config.yaml
n_experts: 40
moe_layers: [0, 2, 4, 6, 8, 10, 12]
router_score: "softmax"
router_cosine_scale: 10.0
head_dim: 128
norm_place: "pre"
attn_scale: 0.14
init_std_up: 0.0284
lr_mult_o: 0.887
beta1: 0.95
beta2: 0.95
lr_head: 0.00498
warmup_steps: 403
seq_len: 1024
train_tokens: 946700000
Below are experts of layer 2 (counted from 0) of a mixture-of-experts language model. Rows are named router (the router's row for the expert) and show model dimensions 384-511. Each number is 500 + 50 x the weight over its row's rms, rounded and kept within 0 to 999. Numbers have three digits each.
Before each expert's rows: "mostly gets" lists some tokens that are sent to it at least half of the time. This comes from a sample of Wikipedia text that the model never trained on.

# expert 12
mostly gets: "s (", "i (", ", England", " China", "American", "o ("
router:512548511501555635569433519423466498558491565494415504499469543508568507508540460471433490512476524470463534524554580520417466515470536537474544533461431507538479436484616499458508527537591531486526496482501560547562485470533495513491466454569532496588512368542456481479556531548520533455541483416520396403463416469554524515436448472460471453542456465458491446603515510465515536459456

# expert 39
mostly gets: " program", " race", " album", " game", " league", " teams"
router:544424561450401482511622490586449497420467461459397430553386430478474530492605483454473535467542499579467386432494551522620481508460496481532526484522461562511472476477463523488451460592464618449532569502525563606543515520443575513426482405510578477406451586495459567541515426509448523564480539454490481590557484548455498588482489479487504540469423526431474467406618546519446465480536

# expert 14
mostly gets: " had been", " can be", "ed in", "oid", " may be", " Line"
router:447483583516563426457576474571488440419438506487596545577535534466431528531532549578565471474360431444505500466470416508534543505470493520559435555496457501540491546453400541529564409478403468540469528539492477460395479546467494557488512464493495470477485541427450507481473509457479458472486550440413548624417517447527514410480455439527477498577468557511496492449479477474544598498483

# expert 22
mostly gets: "st", "p", "r", "v", "f", "sh"
router:514488445548594524510520509399437473467501514576576436587559504449532512475388514451475461479397500515516471473456522583454519507469538561480451537520496528564507493429547570476552474437543535473492541519449529520448514329625575585477452510458468459555509526509530463617487535503469568431459486538511504510530491461413518538494464472593523430442468424460486523511524532473538466537568

# expert 8
mostly gets: "°N ", ", while", " |  | C", "- Preceded by:", " took place", " prov"
router:517446541566495534600539553490513506477522447478492498551475503472467514460598504347509481446586461518514417438476520562489559572459514440444495452473338466542537415523444444489419487611560613493472550504516512522529485512477550484511570462530485543438439570487516543574477538486518374553480451497510492502611437525511558572500530521537485541414438535436471465401567492515511556523508

# expert 1
mostly gets: " en", "yn", " Con", " res", "- E", " rec"
router:518490535433421404580728480593470437411457474581548423502545524538557533528403610635552512576404486557410522603527483491524539527489455537526564495421541503573574584415399535415530479557502585539480464571523598513366535556460571616531509510473535536523501408477424457547515513534433459506552517479434498528445508442539479567499498450547537431381664529515544552412504459485539453490435

# expert 10
mostly gets: "004", "008", "014", "016", "022", "006"
router:456501427557450418463472569483473514508552489524459526465507449552477528531429481501558484475572458518539521510579463476485464494547597460445472530554526496403489473485383432521504523444510334413511457530549455465481495502585500479570575509465525471443574525449537483483506477523543454546467401578580444494460553445531474487502475594512557540510514448535463516449492440511481427505508

# expert 32
mostly gets: "010", "017", "021", "019", "016", "012"
router:499440500485441464493529417441518451488479481465484511607534504453447537504473416608463572523430486519539529466574449525582409530567548548555450562353544438569506471584510539471491531491437489512459478459436467497556438563489485394514459550422507509457399428547523479388479558473484538587583548522536454453478512563454594430429459457507499427551557592509575575526479534499569546409609

# expert 28
mostly gets: "ward", "ank", "les", "ute", "ric", "wards"
router:492556526564454440452558491508564492458465522623538508468530484522501529494409579548514426537382437499491493546435462471546523475498522517447429519532549458489461500400460509511593500541444411492499550516531502410471475479570451561563532520448454473505460481504473460485535516524515543482418506527526471551462538389503458470556476606547520467448403489466528565464457473472578524446493

# expert 25
mostly gets: "==", "  -", " ==", "a |", " |  |  |", "a | "
router:506486567460453507476511504531521458559415503390559544484499481550602567460455454415391523469510435407532488454452478594537480474427471537546532443543469370563537482480523481529543439468497482446490631500466548594502567485568513522470456511576481478400508464487550453551476515480428481456422469437586536401572509522443489540507391462450483599436522531505490540485521594554416494580491

# expert 5
mostly gets: "as", "ris", "iss", "une", "et", "att"
router:516455554505530493549551463466509533552433494504468493456456476507469476460446606519352525560407438470468440421416543521505562511534492563504454542544505520470437510445464565515459525408550486519486475540451483480470494429520474456545403502506453504506505436462497515447450506551539509430548463526361459465482480456502465510477481542535521405528381450437544449520510544514482485547458

# expert 13
mostly gets: " dis", "ers", "ers and", "ers,", " / ", "ł"
router:520535497450455538471694412490540519511482455521541493451508537505514553482542491589507468515378464564494423360518544555589424496465503530555474526553483506562498511455464544531604477443454568470483579475521556488481483529592540587423485484513488505460506533450379562503510521513507473538548481419475423522474509452436561597539503535575504387454595518403466443513480609475533529525501

# expert 7
mostly gets: "s.", "ed.", "ations.", "ion.", " years.", "- Born:"
router:621509498476507547452526452447491482477485460521597533518459534541551465517440569534454487524345484570503541503474442475420369508546504506498420402579557529545516524465460572569584551581464531483472472549570495512452492426539521621427426572430510495485496507514502513435543484500525622455556538511461550470515469466378457556536473569473532455500547519422563544553515506505588520459553

# expert 16
mostly gets: "ti", "ane", "-e", "10", " for the", " and p"
router:486475535515499407555553451479486503480517459690550493559517464409436493530480635494519469527479493455489433520507405511551551423466478454555393528395580436548389469521489504541522470449468554467467503578545475438517456592548490569498548535498440522472485608453483541490475540478539460499424460510479475442482561436505496480552493567539489439455552479461531527506525480542515495500522

# expert 20
mostly gets: " to make", " placed", "unn", " sl", " was not", " clos"
router:445637585572607534541524478397517489533526500509535466471589510504640510538488621572389477463434481431517526449471534504502578512461468533540418534469510481491552543502543598514515424416535533433471504570493432479508537490604554512489538540595428511534467450546465513428542516538545539478532561477514469411479547480540502434428479549542477434422577486481461457565474545536498533487474

# expert 15
mostly gets: " other", " about", " many", " several", " different", " between"
router:564492426470519662554464535503514516568484486547489475495553544610515497394516461383475381553549549429478513527463495464442589526519464537485588418445497496510499446549575463501464552521599472472515596489523542513513505410519498519539466547607421442648555376496512455476449541478522441471537505447555452503522448486547435495513526504455481561533476422439561485566471502448453451474536

# expert 36
mostly gets: "17", "16", "14", "13", " needed", " should"
router:494396475500545498474535486550521488388505505545599525534531488490453531531525531528492432528423428528474486532411497562497440487492465551486387480518549455537434516510451559565447491486465499386467560515487510418479469527470528600470524540490499465523531571493453562569543526470565543552483539541424491533471594534488514446443588420612524367463561563482479524421490578473500485505470

# expert 4
mostly gets: "ip", "V", "ost", "ub", "ov", "ang"
router:555504494615521505437517502494494566487541601566528424471583536461502546487473542501436521489475462524583516550439604495432419392540490469528497538547503544544488611530575485536529509459396476593513507491518540450442515491521487560456495566483533540465558615444411427549522515459456407474451464551511540462523526470485476454573481434554585541501590444525486447530453498424499420489514

# expert 0
mostly gets: " They", " them", " they", " she", " that he", " well"
router:410568519429511534452519471535462496357461527543477533501425488575513480430548472571501559439478523531531473376450494502589568538481524447525496520478545532499523503543547420475452515467478520546537486481549461505507524481466503553506438553490591490549562506509486607526465544458494499505514526520497489544469521507572544503455485522424456508528581447472410511511561458537417380541444

# expert 19
mostly gets: " August ", " ab", " May ", " mid", " January ", " on October "
router:487457560445564517507437430488517513436478501472539521611505556579534503451540499578435515482482564427427475572443561619419481456479457541422432576590450598503464524501538571476505467504495554458515426545516523499486487495553485546418439577578470571569523509490397523526565496483402455458538604525410572481427464474419470534496515439505476499514545547443550489576525497481520586473510

# expert 29
mostly gets: " km", "ict", "ot", "xt", "ym", " pm"
router:447464462510493484470413552572454604509565479517505478485479476492468517555502535506578511424584474562582538503571506444481477416490535447515443547520523565490430567454389359465526515456464411450510432520494405420442478517599567449577550480533496461423564527438524479510521420492493484547461523613561526645531538513534513456498513509491503468519467444525579474447533378559543507503507

# expert 2
mostly gets: "- O", " Med", " Mac", " Ram", "- I", " Ben"
router:493487506447565553506516507378376512545492523508573494481519561436573495492496461514466486374443518522500600499513460419463518547460498613515460470501536420437489552517628450425463454459615546506469422472495500526490501524445429514452507493545478543553432527588497515457536431521602547501494459492417503450590441509550457441476540522411518458449452442543451544446523505427545513608450

# expert 30
mostly gets: " mother", " brother", " son", " death", " life", " children"
router:517567459478489478490441465559461506526502480511455541505491491509469516621569517494434504378523501414530470590513480563462467467475555490398566596558453565549616599561483518485509506466469599445531478502535561486488529551521481514477478533488545481575481466474502568489540476571445536542525540471455544390492418553561532537419475480460478509545518500583485513432524578563494530569491

# expert 27
mostly gets: " History", " decision", " cultural", " positions", " Conference", " Education"
router:490545579460464477424474491527447503413483583487418505450401473514451463534602439538472551438462580522503527401473497457583545529510588484500545554462565535440521479567545415491476565520496579504519487421457450537547524476519469510510437499482575421534510462573485566410452525466487536527471506541511453517472423455559509526497485484427469503550485483497463545538520529502454422544499

# expert 31
mostly gets: "==See also==", "enn", " th", " mon", "- • Total: ", "== See also =="
router:466557611429491493431670401611529510477550473427525480544473490399440518480491535525478498473482403549531511463517481568553560446570551533501416491469454567477429546383340570555543377553405558557498542556529632560466499522537471570429498500391538546524535505480473544545510460545458527487451480557471486426509542544435522530509499527579564506419513484513494536491491563451554443570528

# expert 23
mostly gets: " and", ", and", " and the", " or", " &", " also"
router:506566520601458490490525565509492449527494478472533582451476492528553457562564583435394525548450525486526457436439507522595513462464434474529469429499446467482436426389556496507511488453560542553485589549509509553483500470512516522503568550422468557519492531513452421511586596478500474385483480395483507442588511507498461479484493365584440464489479502532424505540483573487569492465508

# expert 38
mostly gets: "burg", "ler", "ner", "berg", "ó", "ara"
router:520415494546505508505606392497504461477453497509558538622487490413450537549468507569482565532359488456451479562497512519591437593505500516531420494465476425590490515521375543428502446454454528534456518522447509515483497580461524546506485537456488543398506549519432461469535512493477488517504534558471529508462510458480494464532474413623483318538557609464540476529497598507619555511503

# expert 24
mostly gets: "'", " their", " his", " its", "'s", " of his"
router:523513617539488569485573502463585525442525488470457516488525543451438442562471570513501431536485492422524512577525435517438434536536431460444494543483571449456495432513459535531423509552555426564428465527459484511511472425479510481531476523474444478567462515542493527410478529431541554516510534556478542436485510510472481505634537496606439497566378386533498397585407586465510538601447

# expert 37
mostly gets: " r", " not", " public", " found", " design", "ark"
router:532520463494521402438539498563569478486501488474587512542525511415488450522455428509420452481417483490455514488464416492528478484524534569502481517597577569409494511486407506468476431436467451493499507536536488495517519536617466506484449515537510461483477510512448526560535460498557553443443514486472500475465507498498601528463497430525536459567538491482473439512492522467476462420511

# expert 3
mostly gets: "- M", "ia.", "es.", "ors.", "- T", "\n"
router:497510500460550473518508498423499446574588506605560578473523438474519500475481429472527527494529507466552483450533480472427551378479429526476537509567544411501429451498535555521502482530463581540484447518468503516526639549566554479370567506553477560498523593471483527583540515510529527555552438452372511492507464478438513478449641508517420488473533509613463449438469479557580398582426

# expert 33
mostly gets: "===", "==", " ==", "====", " ===", "==See also=="
router:486481521474497492479621514523477431442484546508571521592459449488452482509477579482529552546398456436483404544491380454527485452552492548506498527502460519491474517505438528559476393543487465497493516475468427468439541480452492455517485496463568477450476586489408515446500520476633571476488495482450467473527540513479489514455474499585511482434524455522526459513547540526542477518493

# expert 6
mostly gets: "son", "ford", "wood", "ants", "ini", "ington"
router:434458525539538392462576437496530443433500499487560533515546486443512443498522512653445586529534454499482489404568452558574535450489491469479450596363536504524531501521347506513518472391437492541529534520498448446526464603579478419490499489437552501487516575527533529548538482520467472528489473456365483479524501442463505434506475364569493480569591508566504612503519499523657530533459

# expert 26
mostly gets: " in ", ": ", ", ", "- ", ") | ", " In "
router:533496583431439500569429512476551578509483472426386581400503529553438536568465546528524435388464472393488450554400521455438405448490465505515543550493496468423435545457432545560545459530523428424499402507543462450445503521542496539478411506547485514522485505464467440424461567551537457452444488582533530461503543514508381526500481450435501625580458545422569446548533495529429591568484

# expert 9
mostly gets: "°E", " ==", " However,", "After", " However", " considered"
router:505459470469446513570475540540557438553474461459514448487544570446502504511470502511618531587482560521496520540513516473516486594558401491560604439548562498520581513527632548491481580539517551531519483524503543543532429521318509500502542504451506586491431480497569374473476518525503567454545542503463538547481472600512501555459538545461574573480517611520556547559444470500471550510484

# expert 11
mostly gets: "ka", "ë", " there", "e,", "ary", " B"
router:478519541489532393476683396477486515452510499565520489480570491400527521556398550596549461513453503462498472432425506495590503505477509519488448474457510527554401541486349561413565406538483506371471494520525478413521520469502494572469508508527511518454514523498472542553490509489479441509502470486413544502496548421466510419534558546533479364571625497515486512467500584481632474485467

# expert 18
mostly gets: " as a", " is", " is a", " are", " was a", " un"
router:478581413516451375483456545495525485538507514489446487483540529507550531545453539482494472564525507469488543567476441528541543475500566488489517429465438415516553507471478565507522473422516411449552517583554460449462537500545435445546616511524468550406515463496537532572547529566472502477473467506585403584465517452537561441565491622474445525470530455549542513537422389507460472479578

# expert 35
mostly gets: "The", " to the", " the f", "ing the", " of the", "ate the"
router:505537586506560500490692514507503472436439547503523499539501504533480545514428567603391461535398419445504502522468507539516450480464474511478405574540515453573416539414427579490567496409503454554454546520531510485536442600588462542560484479450525491425509481438447519548500535472540429525468478451312538520501565509453512399545559448631482464459496487486477522509484583506588509545476

# expert 34
mostly gets: "ism", " Film Festival", " Cup", "ography", "Personal information", " Arts"
router:467463502571448392452544467558471518526514489438506557465477471366477503541498491476512486495511441477509544500522438478436476484500529494488453511599495487456517509447307457468531470488423515428466577511506545480466497557465528511555510476413559481472504632514508463579519446528466504525484587578538536546496523462485520465521490527539527489473493568556493610416467485497483492521458

# expert 21
mostly gets: "\",", "',", "”", "__", "s'", "'"
router:435542458574486402480540469520525471386479503467494505530546471452428554524539466552604508522535486539505450455531549591634398520487488451471448540539482459442528442528472548480323455449485489463480489511442460563462502549544453475475583482548467539506509506460491556494575463487508469538487533464333462442594557534522497515494546465640452358472527529455467435480508491467566466490492

# expert 17
mostly gets: "006", "010", "′", "004", "998", "997"
router:415489407518565419493376524487478589535569467526527421459538510510479478519480492550585501387615518521570545552545492481494406485493538400502405525478475565498442521434488420470524475443541447417505428502487482464473504508567528437490607451449468541469550603411535474522486450576444478552499457513524508516518530555547532457417553466497509477466477488532504513461525478592570483493506